Weights of a small mixture-of-experts language model, trained from scratch on English Wikipedia: vocabulary 13090.
Below are experts of layer 8 (counted from 0) of a mixture-of-experts language model. Rows are named router (the router's row for the expert), gate (a neuron's input weights, with its number), up (a neuron's input weights, with its number) and show model dimensions 0-255. Each number is 500 + 40 x the weight over its row's rms, rounded and kept within 0 to 999. Numbers have three digits each.
After each expert's rows: "comes after" lists some tokens at least twice as common just before its tokens as in all text. This comes from a sample of Wikipedia text that the model never trained on. Tokens count by the router's weight.

# expert 20
router:490538522514500534496467449499488511488615546523467470516570514447483564517497455427537481546430500496466514544478575444521494491478470506494499409478509508527444530589478521540543557465500450603440585488531478519529490451554469480432487537443517558468480595524479455528461519501493532567526492511447487478508462472472574531497526512496440553423543447496523503513448455434509491497485454446553511495532447456485451521487458504587478517442571528554456500483501462551455532435525518493440492449460585547497465483393475517491485530541463491491504445462545459468481479519543428492480544443504535477467571494508465600504497519526521465521493480528515512551434489514434449531573488539452489534505553467463460512556556521447413473505521547500569498479538498480490459506485461
gate3:573495459443470466520550492502567471435493515470531478489450502459509547404507446482484500484462463470505480471448432528417471611446579461469526543511502579484479444514517458541461468503392523526507501500525478519523503458495486596514427526503521513533467406548548478536516492549569434506480455479446519483520450478498492532465519469541451470545527548483490515593481484471529517572450482521523427468467515436545552516490506437503496485460513465490537464506480484538473471508525512437491553490503490541461498530505539462468492558537529494493436490506488469506443428455561483496426534535528547508480521416498514465488507517540542507544497468430547503477459583503484534534523523524456436471433527460476469529537444480408536525415521523531521575625486504550476468455522555
up3:507488410484518480441520451429570460494435504490570555491493521482431565372424473477500496490469610444455488492462511545482552512506483473470490533471467559557455557546473489475430468527478494481464517521549541586453476405483541477459498506511505546516509505531512445516491523544568472547432513515485433493520499499515484478515500438520512455542471515483505513524503511518529521498495496543511505486503522538551500540509526493552551484526491488465549458423421476454506438431502529476479466458542515514518534447487485482493483525599546489541435532489482449480435570515497445460514480514504485498533487600577540482527571508483491545520490520479509508507437499532494542449556640533447495563517535429486501449487522470522511588401521482534528568592439506504489495493494475
comes after: "\n", " |", ".", "==", ")", " ="

# expert 18
router:471475462516549529429530476545534496494574517458502479547477477483523508489554558477472533481464515484498475503460463458553522492480473547500453458531596485489449535495405525534528475506460471537518548476539473531528475553575495454399515470456524549518482540548481469470511489471555439476561519535520500486501473505468553514495471516483441546518520445593609570466537500485486452522521472506475479478490534395508474476405473519549461543481561464498459478542526456534499498476529564510460487488448535440468531507443444447463519488583487486455570421479526501425388433517490474492536499496559532508496557459488496510524517535522492524521471566466507527572489559469476545575501471498483500444502550525523458539588615466465469506584506552546536540562485506470511506565452501
gate2:476435516491413444507511457445517505450557491507472495470490469439497479428553535507510514489499515542483474533468500506535487483515499488528533436509565509476501493540504493524467464446446483508458507529557483508515531448515544570523486464475557506529494551502549492446545483416569412511586515511571496481523449478493485477493534514568444488486582535529517448537544521493593485523461457541484465501476480432478446534420558531497497450472484488483412510481486509528493491499594540456557459512504532499598485558550475468519568475548526521469517515484486513472519518467566468511424497494456521440520480444490477483519466503499502554441472598512442540563448506499484516431535494537491449531527496449642604521552540488446444523500467520513477539477500467461490465515475645
up2:575460547478471502521441465437495464530500542497480573500448511502477497556547473480494491501481522534493561509577501461432463531479509532465477549535515500452500520506435532512452527570459432557525490488478518518479510603502549481550557522443510483540548420460501504528458430539509456498555473484514527507479490454506498465490533497539460525489449468492511473469481446453513470461423463461536549466515463507532488627500479402502460483406502571523493522477504532531531487505544488443581540501547524449599419588437519453560433500495538533530427462492534468375570447461465554492512541501475474501470475467496524446498515467504480549424496520483391554513495450552477492488478500466567476463468478528538512520517548490514487545489474501458534545513415485480458442520530484
comes after: " the", " United", " of", ",", " in", " South"

# expert 27
router:471524474481497508482510476521482529420498518494519452560539482501485491439424496509473479481456507536517475582515555516536504493507485493472522455537529506436496551523401592515486460527519485519470583480474451546424451514475471491478574529431455567512467526497438426398449486423453555523506496596496428507496432490411507464481500427540466546465496454548502488549466489517496501473524447501528472583548512483466459482441497589515506503534523505545483551547545418442487573516514535569454505497409524514469430519476440461476485485579488497518492483475492425468433458549527468444479542480520500459455575527498470486510472525562532469486533496487487546558460542486487492545537460513488536517441543556490470461512550452435380515498480485505512538541525460441510506525485459
gate1:526540508511480535542508564470481501499529533552538439500477485472597475556505449531511419500441520520526433530534533533528505504517568567578491515527531438445483480573342501536519487476531532517469516428541523539444469491429427447504453509480447517462439518469484481486509496515590532498479541499562428408471471465470472490445523548511519520535459491558540487488482526431484520526560492458567517480480528510497520477465565505568513488451514581522490473487507593477487533510524500486539519512468525487506454490497494500452531433518539543494470484462452482525537511626538445512490506467498398525430508434498473483453559526546505534497526550512416569454475592494500503499493509476510516471498566511516492563555558543483482547556467541485515477538542546518460511537452444
up1:442476522450542539535534574457555514529514534540485540583470502541529535524557496465551445453490498436537547539436559540459490490593563581489450533488519470503541469457515504535490425469496469485430545598498483522446463534495520451432439606473470538533466465500476496517542502550497496495439521443454446509499469529519511530494455519494457548444496514515481533430554493528549452488532520475514463472486497509486478503493521468422437584530522498566494470524443472490541470538411507458482450567481486467549515494477546514525449482563411552537468482453468488521522452491461435523509484546537517524434537554482502408535497536509506582520442478517445576476497518458500496507519496499463468466579471548503503545567472560495522519468517479561531501575489494454507443576440449
comes after: " in", ",", "–", " the", "|", " ("

# expert 9
router:510554525507511474437418472550506540484546557509484513524523498497403510404484474489455493484442574581521487513533457463516498455475469570483458495481510539456522464546471474571524475461521425498519509531531435449470494534475461493446537519501424568480477522484422463484447498487442535534464491526504448451479487469428598540469519520480433462487516510550485515477484422515491509465522477442520526519542527482449454573445494526518468498421525501543464510530501485547459511424499480476394502489489454475468499434437482458516464460541384527546500448505552493493435442550491468414503526468463515470476519527513450572474519537606588523485472433534537530554493542529502516533523469554538465525505535513496451522540598465472466503527567470533523538514459448440508543481506474
gate3:464581627483480529459483511527459518537507521537494490513463443514487473444417532531543462444476492523538461501480525570518541508409534520476454517504410417497488465482552455494487487440558469510512505542511551434569502465498469520459489479509540537529399546488506486495486458482463532506522478510499434484457468494530510537519473528591459528475565482534412518403508495497499504484506635499418512517515394521468505550552500558561509471527549471489514489500493546503472514487497479506472566478513583515476528507422504479552473549533502436514576532498487506538438522493521475479449570542471505477556510444518540545489446489506502472430541542490518475472547439479458541512550536415517532443540539493469438456477559465501437426476460464454496519453478473536489580489497477
up3:441483495479540483494529551551537512403469500558601482591483467521533420472450506521487442479504527521506477502446571524552507515431408457499502530504473551483557491539527527506506500498422532507548544520472497547538489508461439544442539473585508550506539487513511493526520426479547498436481478462583541542445468500492501406486518473515564519527533485517511542514557502503508537489474476508509486469543566480504488461460543488544481503439466485571564521547472426497474443487467463499554464445434527455564489488577485410420499625497450464461554541479457468508497518547528469507508520452544464550507517469528509506512545428485451522481476492433502512442440492475460474504424477473537490476468481413556537498451457475457502548562430494529540450538529531543481496507427509
comes after: "\n", "|", " ", "\n ", " 1", " 2"

# expert 25
router:519476541484502493512411490522514484471563514455497466583525475492467551482561517476488524528458483533499482566532505437527483525480494517508483473466505587519493512513454555531526517416489471574491570487501466541526525522569434492414520509460495555516505604464445440534453522517459465474514535529431439488505479482402479503458552465498477484465530433556509531514487479460448436460442425513537558538561460481475437470444431499591483472508586529528462550472543415506482501518510509490419490511460515539477516494444414549499518492535473539495534509474537428474410483485514478522502509452514538478532464468478434476489501467594509427472578507445507498541488546505444486513510442492440545501509507481555414513572568512392482482521515481528549515518499490455533564526488469
gate0:498519541425487513506456548511532466466557516575611498516510504553484568449524509492521525566471492533473541624609501557467436525510566527478457478470558502454469558451463479504438412531473526442457520458493513425530539502558483494484507493540543560410397529456481449544529483514504506505513497541557484487547530475518476501520504426469462499512457544537529455580487470484416525501443441514515392533501510552492512494506545498494504493516517479510561505540488500469527567586511526500435445568485543489525580517513467445540520455485395492534523454518544485445479542555485425514529470495452451551561552505473499525467488447485510489461517515488477523465490508553502492495550464535463551536496524444485435492537487452495466501469515548408533468482470574496513512500496497
up0:471475490485568461475501509532562455428505537495519483501507426520473501565540481534469438541505506505441510459540523521447367384443483528553423475571479526490525520484461458548443512516508520535558513474571458544525510534543524517539582496477573473531522462461474453508490524534527501493452506463479484534442505420537493544442544448526495506498521499604482532379559472514469513481539497514489446469550521535441513480484537499462510548522433475444528527476463474459530545464564499468479536495528504528494471483509517487484506462468546533515504562530547487469498479536490613518453509519517486592524566494533530511509529439444529452485490413368520510484491433507458520528442532466517427529497520444498512498524558468473434498526401453485476508534511527466499495504436545
comes after: " |", " ", " 0", ";", " 1", " —"

# expert 21
router:476536457484534482529414424481455462504491480570410463608543510502450505477467476501505513547482525519463521518518537469537486502550413543490488477456473519493498520489469548554466526498462497601481463517523446527463499527557511433502493509470467533479491494499468383470479515486505491515494408541458456473507486507467557494500496412502407541542524452512509485470432470441532488453460469485474529509584492443532416502513498558565472505506508451510541545492454463494490508455528467515427488460475551511409566507492445517508564455537441518526511492407551474389428477527490520536458561441465494561489531501533466564502522532556502500519495496502556507563519529528483471553546516512448436495424446523516467468571536465508472552548472495510546494511474499419559556529561447
gate1:483478487447513410510534474480504470520535539417424526530495527459488542482468421461465465487555531470505497527520488401524469485543533543517491489502487525518428556498512481528515502425474509442521558487556501549500531513576480495583455540468505508496531493536545498410537572467601478470530467559534485493487565457486497512488501482492487452468501496529522511496514410466501468451482483524497490510492531462517457465545495476507538496429565467468491471424470558541524549535427514499560501480491440482526469526532479488471454503510503475501529488448509541499493525462500531582531485469514494629540514496601578536549520496578511430523427510539532477486535464450502498593559495477518531515486498535546522547567481384455421426523474566499552491463407513496547414492499455
up1:491541468597535421552431514512462475498486505594487505521460430564556507481552516471525490470451539439572430457492503462470466553486501422577485452501546534545483538533475488442499560530471458480576527460478556494528472490483514462486614455514552462535535496455485523475546472476454540515458492488480523558502486441521429482517469454469494501440548466501499471432511493458485431440425488551544488505534523436599553439549541570486437439497494516509510539534525475394452492474526423520499530467472546534507462468527503469495521513402537562473434469498494524448542512450536502508453492490502504453509441486504438448485549554538511541577509493531519492517476494458490594486613504472505525521462504486491427497486482523534502529472537509520486512557554522474553480458510480
comes after: " H", " W", " G", " S", " F", " M"

# expert 4
router:426510527508545480445421420531532490461555475514483455516509531486462483472550486474472545539438474510509532497502503459516506475466439536491493470548521560486495505571442554529468515547474457496464549549451467470521487580535431441450522514468462509497512522498438490418448514528515518486491487518435460436501461477366562451532505459510471531495543485563488510501406514434533515526471494464437503487522467466496377494464499504579500482456561499564514498562483451453465528492534479489443500477454593523466526515451414499422434515515467458504495484446523452506437480546545474497500557469507472460451514471493435481486574546545490469512496563504494476573582544540474495518487398528443510525493504489524514467508546510457449490571518514563483602496482508451546530548465476
gate3:493474468528511540530532404518516508457527512493520474467517484523470474470471466495556456463495588561496478458484511429535507571549511551566498546531489506591502588578477444518488510504453519549483494490471496508504572432519483507511497584482501500470500434468419463466498519405467461554510453481454440471467531443472524452534478541488440484512542497515420432503496463540555481492486500499547495405509418529534484470525493543422514517544580586461482452503586473481438516424443504512482494496502524475492487559439502524487485489485437521519485515536598509440504453458498444480516491501533513494474525413431541466491514425495475541538535504447545550498464481526518554498515458509510506478447544475522527534460575461480604554555469534536459526445488468404483508439519470
up3:488499486472569424537494502581441496393499497454545531546541483537521590512574478484513525516526502584457496476438544502594548441555531454524489462535436512494495479519546510488471491554471529515470479574505543518506428490491489546507460471476533585478520540430477519520474521530470516562421439465505469512467506469499552554537506549450516478493525413487453494467463519520483462523506515492496521526429472447480444468513540496511554476582564509455473477452563548471532545563515530482501494522548471490429560550483514506469468552499498551492498539415501528486547544447541528521502495569484447530513531435557463498547473452484485555580406437541564534498414467502521575493519533478488443515515464469588450560511469465462515565524480533483449553494520533536556502484465481
comes after: " ", ")", " 0", "%", " 1", " 2"

# expert 22
router:496539557513493504472410469530531598495535537445452477504553485501501518516484482506433492512470491498451503516497503451537429499513487523480510445455529514431508487569464571572544488533539480541474564517405452522524482525606480482442519489421490572501544519544455410453532536557464459469533474503513393453481464432469510474510570509548471523490510472550465497490533513468559511479469474485512489499532494462484417543482479495541499454472538505564499554518466528538508519490494529477438517458487566500490577483448428520482560499514438498530460472491528433408493512468512421505512482434530495521491482418494519500504539457514495512529489520466622506550454525455444439523555480557533497551528474495559478548528535509496476464500514507566549550511491374427525557519557455
gate3:532482549455411565510505496554547552453526523447506458485520457490466445524505539432533526505478518534468553530448528546518522595436456504478471555523504473508466507388461517479610534546555474565472505544485443500556528455483527544481471564460543534451493495523503486485545468460500435540438456505487563524499505499479474491552535491496490484515555462519444514520524533439523530529518535478455490507501504583447473505485551528499558425468553511592474537557496494511450481443445477537420537550505496506510559476517515552474492521548484415564553494533591501462512553496550436510491539503480523545502514517517555492489537467519554481530518507398473512592528545456409537506522529503482463508453467485475469573441468469498583559540473483517553511474408523471523525476571468
up3:479505494525459484477465527528520499526467476528463454474467472555508557485529589495428442451505455573527547518474480570490496462447562483560498489554546464521472485446480511577550501557531518444535490525549456503474523539535443527547480481500469507470479515523499498512532561407541481523469460520508526537507554568491495540507472514614442424546571449493479523478577532475510513506518581445475484494531484456489521452456478521447518491488552534565461502504502456540537543497521473538493553513469531502403449483505509518447492459525477525451549402478485462484537524480463396537470469551449523574654518511556497456458510449498479534522509579464459514514495502528473532464532491530614550505449440513520484559530519460493513526531472429517466493551409487488539508483447518
comes after: " and", " a", " the", "==", " was", " to"

# expert 12
router:450565480480488498474455469520455558464538489500401481509487531473452538504482508463527495517468461565525532572502492388530484412495458519512471454492600527473507476492455557547540490547588463506497542515547462437527510540474500490447488450495439559518513537558412428520491561451525508524511511542461428447496456523369544507494508498440501534485485464518534493514499468519468517466496456436441516540529504470508479459446411509569452459460522506493484543500489543517532557417537477573525490516402561506452528479493488503451519480566512458529553444463493541443401421527511475484501561480500523523474523468512497517448470522573535539512536463533496470553468549500439497517537493550509484545474529477490450511478593526411502525517522550521479518524505510418501534499474430
gate2:525542524436525456531513588505393435502476508372529502490502536596472475551548474469489462481506439590476532472547580400509528520499440529515584509460448495495491482544476525558483543524456574474499532502502487524493497563573449444449462497473538514471543564445510498472474508504516471532498531456545470497489478472490477525585521493464526454522501488563493466520477463519515544521432494495485484497460617466504446527512550524546469581502539563514498468533441576451537573524460490576517492499504541471563570513475465567523472484498494478562517549466456484501528412502462515564483541563524492451577564442468436493544409534519482533534477494482477493482511489448573489554508513491460528453485434558463491564479528516482487485489511507541499511467503513556489482471519525
up2:531536515525452468529572497502473544463491454471465518526530514464523501462574565505513505551477555455501489421453512474539516476504483515492453503502446486478550510491489575510525446472485490498581492492479514505531566461534467508520508501548489500489544446472472504619513578534464428543464481654504500523511550541523504480547494504438497517520503470479481450460572504525474561552492492497524529423514538575461457474479471591529447533483511460527516512457428497505477543515486477455545518455507473469556502467426481424472459494490470486531478563475547501468506537461491463564549452502473553417567537495422456519541489467538516442636445522497516496465494499537452504491491491415548521531538406516552535511527521501401491516465498449508497513487613424459493483544504533
comes after: " |", "–", ".", ":", " (", ","

# expert 31
router:482578502485504492503439458536553549461513540444452426588558549474436488487552501489444521494414529478491509507499511487551470445481466527460491476486495501464415452571437536484516500477527464549436585514498477462523499478514467469435474541479508590518449483549398464473528487529518491513490509585493520462533469465475522438464543426533462529511498430558512537532557481432524510588487453503505506590515455396448489508438485497535479537487534522594472518512497467509487485454494478595477554545428526477473567542489452515418582407514512462508512479499531501510484502533581481508489590485543529500487528502507470560436528490528525532481549464534544501603533528484482504559504485519449494506490520491517463518552522548435477490504507498549512521549479444467501491536551452
gate0:464511541454455494517528486434435486476551485471582421493434479458545491481455564479498592534470555543544473474483476480550472450519550514452498554475526437516462491507505487506469496529496435465538473469563442468465498549537578510485564441475504506524548470485470515514558538422542519509463517471492533476498443480529457408513466523513417501548398468481452470487512474462488444590521476483482451550531471476468505496514500497490486415489446466503518526510469483457464506426537504542469482501456495441483478504474480598444536452523551543454565475536455592586454512565443544452500455494508584500493485518512543578487524504495545545471432473416459508494488557466592421487542480571549465501461466515573500472529486482515542499486425437487490508496509506516486511460494553
up0:499500482566502417539480396552463534467495452531475613547510581497467480520538437534432472552475505469524519451600488467587537527456562457539539479524408528584494517525522460518465486507491417519569508429533591496504507533463473494435527532507512446454484505474458488371494484561489521485517461492515477544431509570465477483554554504508456453507460520547470490491529519514457529494492555538554446514528525436433495541472528522513445470482466603444474506545491450496496539462475474534474434576486490543502553497567432499524572498519525538468466539517452497465513475485522447518454477534513516467532440432497498526504429512535523529502494504414510483482455454466499498525462523532511478511529492497448499386507518508493435511473544521511497452474523523549533491485502432
comes after: " the", " a", " The", "'s", " his", "The"

# expert 11
router:422558513514545437508521466588480493536557569495448506523587536478540509500490554408472505499456522499491454578561491494479518499486516510540470417498523533447483443565463494538517485484548507540529463540516461485453454565576499430470564490480519552510510524530418415506540551538436487499549507528525445415519521484481528464564528500510460486496522441595530512548476476505439502485470444433546542514461474468526497535514491488514509518504490439530489472518510564513526535510509563542466547513476523504393540491487484508433563485531423429525572524492501519487457555423545488514433550494487456487443469460525471450437495545595533490526489526502486449548455550471481463513532450634470487500484499484549473475499528486511450487513528460525551571545524522462540555550518492
gate1:481483538521486551526526490528469468601441513441534617482490525561594463501521542460535508456519518499470540626414524516559522579532500585474438490512483444518499443548456483438408494520504575542471495541532446449440456486494474486499473429584557547458529530453557447517501495483530532487614484488494529499481495540481490500491481441477477513516540493530557486494502518511468507550515490517529521533500509540441515529466522542526548565485572556506455447504522480567486520547549486530504544543535484517477486549521559594497493519493420517459542490495514475428517562491550498493509506572515535588517511423463454548537488532524486552502522532506464429475546414442527421481493550454503457460490437474563472495508476459471516525493474488506515461452539506527487488509449482
up1:518513520524509493445427522553520558463553567523468418528540515481440518558497448534427488544442497534515470446592513447456421426500533443545591490511604519475494525499518524547567500472544478446503536497479536539580479547480484553438546542483482486528481485539454512514486547536463486478397515494508460484519531507517509478516535522580478460484453482475534595572492475548525456547486525432455473507566494465578487442530500471451476475492495427502485609497477469428490490440448462470505472476451527530502529470443449416523506498482516503532509500515553520514518481489457506493499522408525483418519514486522539522462502473470477470513415439496516552509514618497454489522571483520503482539495507528434491492537538501481468468529530500505499553526408496446470488485594486
comes after: " a", " the", ".", " is", " was", " as"

# expert 30
router:435504516517532481503424405564454532473557532461448448569552533562471470463493465423557530518505534549485456523568519399599486475499506531489462425480552510450455459527415533590453491485493470518519483503520438442600476517528482467386530545477413539496463554486520477468511529478483464536516535543490520528474485506426498492496517434500452517492499438545479466526527504451499485499520466489470505503458529492484478502491441560479416530494516478585513506549520464491549557457508536588463447528444561501475543438450473496492549474558491523502460531464538425470428460534526459497528575503524529519478499464577487488443485549556514501456524501440475528484486498498461445525522508600456503520513463438522470478529530521471463475502521515543544563504496433516500461561521490
gate9:508464516531475499462451532496486552465515435549438540516533509492493477528522511539525481496493390477486549502520486543536406474521458535505446491545509412575549488556509539486461509526546520457539418521463502549471501519514530438492445475533490472456497514531513494538530501439444531525532545477543508564538489513560588385485500553504527491509567516595501389459545504464464498543510549467417459410483530438459510510558474489514405502493554522528538470453467475434516481547521459457533545466477487522474583509522469494476451488559522430466560471517497442466485408496520522543457498447510504419436534492521493509526532477520441543520520512545467491601402489499449493497449521497522455504533472422532416531499508489584550482515506538522465501500506475511504490459530510
up9:444510472511470479518433525467490526494518516448542524501500523532533510521522494474412404443455488463450455434463567604511466488549527522475464462493645510543497457580517533473487480540498440469475496525521496482513493551449485484495510543481491549474521550518514523469471448447459490517468505501531530484541448518511512527495518508490524484480570532534525488450456549505535547532414596550445490500568418499454447482479483495506508494481513434568453489471546529473527529575538466538488513486484552518397506490480553442486566511479528466492504510468533481448516403528454500527479556525498472575509518509427501402550574505518511531546505549510553538549444433626493519541471515511446424462538429487503490563449487535540481577516505550491497503459507538541487508467503446
comes after: " in", " on", " of", " at", " to", " from"

# expert 14
router:443513528517513478508457471495496506459505454432504453590473500539498495435454476435498452506511527514462485566434500416564509475481420465502446492461526582493479459531491540540520483522487497553517568507512515518498479528421501484442549518487540590510534525529443471451481526464519528494556544571448403522501459411464594452473562460488495474453518472601524512511419483542491479471440451477471519557541493491514494495480483513583532517459516479515487497486526506584439557420510519468441508485446497491476530454476447490459492477509438532500543477464596471451495486486433477464506514499520476541475537414495468566471524531548497515480448506442504529550481563554487490537440509508516499502508510500479462458560507475446485486489583501584545529582464440477601481573545498
gate3:501504470459477436531516535407540444421511515525480537517538527533566453501528452490549430473517511515544473547468518561499471449506401524469472502579510481526424455505516463476508542471638481524455512467475493523476560452551533482477499470528545565446461431571517535488515412476518556461522414519422469517558464475458542521447525465596500509468528481417461501528491513437493507532468495528486473599521459475490535506479498487538484491490431449490517497527504567508559551462527462542463481508531429502521530468510509497522517501446445504490490541528493495603512523491549506492529468502500530466530480496383570532509496468482445463467557537541480441508556570543498551494415516473485492589495515514459480504507533526444550478516516545502459527458517432418480502505545452
up3:525539547528485498543529481446521487481564508540447468550564499479518507477484456532566450545543471480549500460438521536488482553512414501548565502518473510533478559483473452445519465472595505533504523444441516548456567499509520427459501561435498515469503494565493492478512423505543467485484491524416460525532468506460473525445503495563432520492464424416520550483461475497544521497490466460441456492610506455517485566546555545533478459456454533510537461458504547507481503493527508519467558445484463461468442519462537484571482486515456479540569530507531510518465451494418569441501501520566531535450469433496468548433462495454500439546518583504494487491498580489497531407507471456445518534472509504532501491446494581467509485438532505578510576446492467412449490448497525
comes after: ",", " and", " well", "s", "ed", "ing"

# expert 19
router:449544499497551470513465439494501524512576530500463474559581516496480532431522468507512499503461513565526479499518445409540536452461468477482492486500555515455509509537457554509480506486481496534529496453467437543525411548543506418452559580487546559490550491518456472543503507495473562550538532565479471439502476437463532491498492488541510491478567406516488525446488470481506472476412428549514510562520430464482514563452454539502472463520456490518480477584562442487462505490550454492462498507484543493466514465470434497488467466516484465530442458457506372472457429497537502453506564500513519509503544450452481497432468528531545444510554515516542556522488579545420419546521455545523479467427513515477480503523583505458529539500493491569578540491562534442496558514481450
gate3:498458513452452461514524508555523558465492445577506492581486483542505428497527456502547461546516524485483501489519489552482510590499531531536535481493528522551493485535475518490449516533503444457428535567540543613521503461503452523526570435542517508452462482544472465527532529511491491546506493491434399484472536478504561520525483479549380510484464496509543477488513482521455556433489492505506506485522549516534489509537471501453506537545473514521548530544498515454516434487476401514436481521568545540469500600484408516461623513425540442562525485608602510462509485550510547496457548443501559526539507450566440505472486516539474465470542489510502510528551472475550562473502555525448493513410486544507476451517494510511510502504510528492538492511491556499557576440534543
up3:464514472505489520474470551528513458451515479485527469511485498471506502427501471536531460531500534517519452451520604469477510564496539547583517500506465499467491480527468432570420480491435482475557496489448489485481556516433490550457492552547504559523473579539482455535437485481562530501503513573495515523551520554503542542494511572464527506509474480500482611541523542568467456495485514538485480463500473526601450547542480421515587445510519515504517455497479530484503643498482455528483507473515563463528527510425528549514501516498548502533426579450529410496511523574500437523511498582493516464477566469477511488593512441505467546476493513502515538486477467534537564473540574496478526555497477505512548552480497553561499451507460400501508508560460503558499560578450526
comes after: " of", ".", ",", " for", " to", " that"

# expert 28
router:410504494477526539492499416473495546512522537483498431560520571520449483453484485491475487457435541527532532518516515501551463486518541485490494487543531561507507560493384514493493492538492513559496580441513499479509531517607485519442571515450502562489495542487424423504565490465485502565538489518480434480566442466439540478448525467529494513480563459548490522508471470490523473500464483552456512469470508449502412430417437517591451520465501532545439507524464523541441578485487487487502492489436495450462597559432495502492514506517512489493528505474567494498484455487497446551507542492504544504483545493495501506479536498495531531471603556453498524575507558562438448508575508455491516476438481478530473470556635513459490452531521518578490500510460468472568460520473478
gate1:575474534523528502525546489452486563495505551502505569519453538534484499475572481610479489553488606495510493473478455454469485559434425559452493454557508468514512542520406515575544419459540464477483430511478488467469507534434522498486489538486527478534411488533533485476460548471425386480470460522431535537597439469456529501526497495444452439422522513521502507506487474472501426575532503546502538495423557577570499496475489513432394455521499456513494527452457488506526573478551527566505466424470519556512544528524540525502503464526555494545456476511573476510490451511512472454448513493488545535533548537495433503538498528494565426460509496452510502525460512550504414476502503505478502517458484496541511499514474464491483509499448520495537508517547532417465495477495514
up1:503579475482493499461496498507509490450460488526491519475452477539476452523497544506471451493524513536517561435481508508499491500429520481504435497535437444482588530510423456478554580504476504506522502463575425577459486559542512476524463540506445479500551542473495477539593499451523487476487545471444508462541544449467520526423496539463525468499518502537535486498488507482466496544500455517514494446515559514515473514511536586462483500505491549448514501532451484427446471546490484489416474465480584521471520508508525558466476525394443455504522438473507470483492425428585464499500552429453471388502536418523487492459551466491407485418539484454493509527556449502464431514494542531520409497506563491575562409477458489507444428520493519496474485533456491510516454564515559
comes after: "\n", "-", "==", "|", " also", " •"

# expert 29
router:475582440489523498451454429604532514491512526532474481509561502515501538473509470454471527502471553528447569522467529506518463492488473528460484477500593571544537529481465544491543484488497440547474553490479476527491489560553481505455439506515472529456496520522464480498505571492469501512571517566437463459466542488444501456482541437507475519526487479544488568422497471484429557439416415428520526523537433487472469497488440565634435548515563455532494562575486500521523536484517474521505485451449576534475459499427461492519469524564513440557521544484533506408447484493456447476496507470569494484464545489539516513546498522525506450535490514469526490601488572454520472530601453535494501480474513530505489499510499460455442505508545502562516579525488487439511533545508451
gate2:427500432558427462476444424433496459413523493437465539494488536516532523470490521473490570513479495490523429417549447386528473476516454450492481398519514490413407525537540498513563506498429506565497496479443529452554505477480547530492505536523530447443488537552499451522544447459545479555503463480556481501477525423517465531571561496424473501516515476441540479436534494506456477540471518546498521531523494496513476551528497528552505464450491425461459503425489433509493471441515490458543512506490502517517464568540490462486475447497465559504587533504472510500499502546439497409482455581511506475525498481475544482453564485474433503544552540535476449435503517536494484513526452544499451468565551559502494551483550554494538517612478511465487469518459481522487499466506469
up2:456588487544477461482499485517477514426443500502507526466511476543560483546501581484493517503498460545460500483425481506526422508554472488543553486551490473428517455493589540533413404626467469505498526450493495480531501442501465526537540533561531464562492505447464543520565467512545492529516453474489534467435465513544462434506466495525554488504495430531468505473522485491486483453526500529509483499508526472444492577513473497470529439491530415468528513442587554503530517482524551583496549480532539517494536549485473443502589411544462491499487534518439487450481553488450527563473525494434486518539514434539466504519596477504495457461518510590566528463521500489468502496544524516534473533458505536486601555551503491519453502555446596545469490418549486491495437529519513
comes after: " to", " as", " was", " is", " with", " he"

# expert 23
router:492533541531502426527461467517569514484527572452447478577596476458534473493518479448555569531505516462507470515508524462559518452519494539466486443540564502499452525535434548460560470520513497499469498452484413464484437551530486531399505479495486556510471508520469487491411492474528505542516481526484345502558495481457530536484467414522434525493507462538613540450456546473547452497477466487491472497535477460511487584449438480581427486479490546488518522489499563489467503440519454547477544451454504533513475500526516496443513458481444446527478496451549534478449453545548508486537559431483519503545506466506497511510457487547508515519509472477535572551517489494445492531565458509435504463520468527509455480519584543441433494543524496577470527506462443446531458538534451
gate3:434541487521544454476552452530470477589474505507495513556425528542480471523515488526455564494488548504456542506522418533500476465438506506539598475549476473495549461477412503500569591525495475477512575509453589443496458513496515545576582513454488504455529500529508496437528584481506480576484460519566517440535510520508542536509559526496462517469520416426491535570465539546548467603478506501532537556553525512560550480459499489526466470518551508558444518550538483539556478486497484502505528531478481483509514552473537506407520533508502524425478497421526424510502505494485560549547512485465486557467542502527509472431504515482446472544587451555468505495432498500511492526436519485563490510418436494511493454489434472476506545479441493499459540534526473492575445461531476
up3:483494479489527530541439510570490467461578551545529508494527549483473542475507527513535515488531542453507498478482550478488448592501468528517540515557474501525469524579506508509530513528449480450477544459485480479401526531548495516447478529498567465516502495453488557426504506513549542511490506463500383482440483502507466442534511554529434493481502518524502605478468393545501473505508513503515582538549514606559486539596499478594475616490469550497454487574503466505437529561465422554470488473462478488499456493492414451516528511503496528520543488531530538424530498542495455473489504581507522461539494477457541497518514468554475483452503487448485476482475543548518557456482533556492508582417520478536499515497475446523563472485589452582479560500446533479488449515482535
comes after: ",", ".", " where", "s", " that", " However"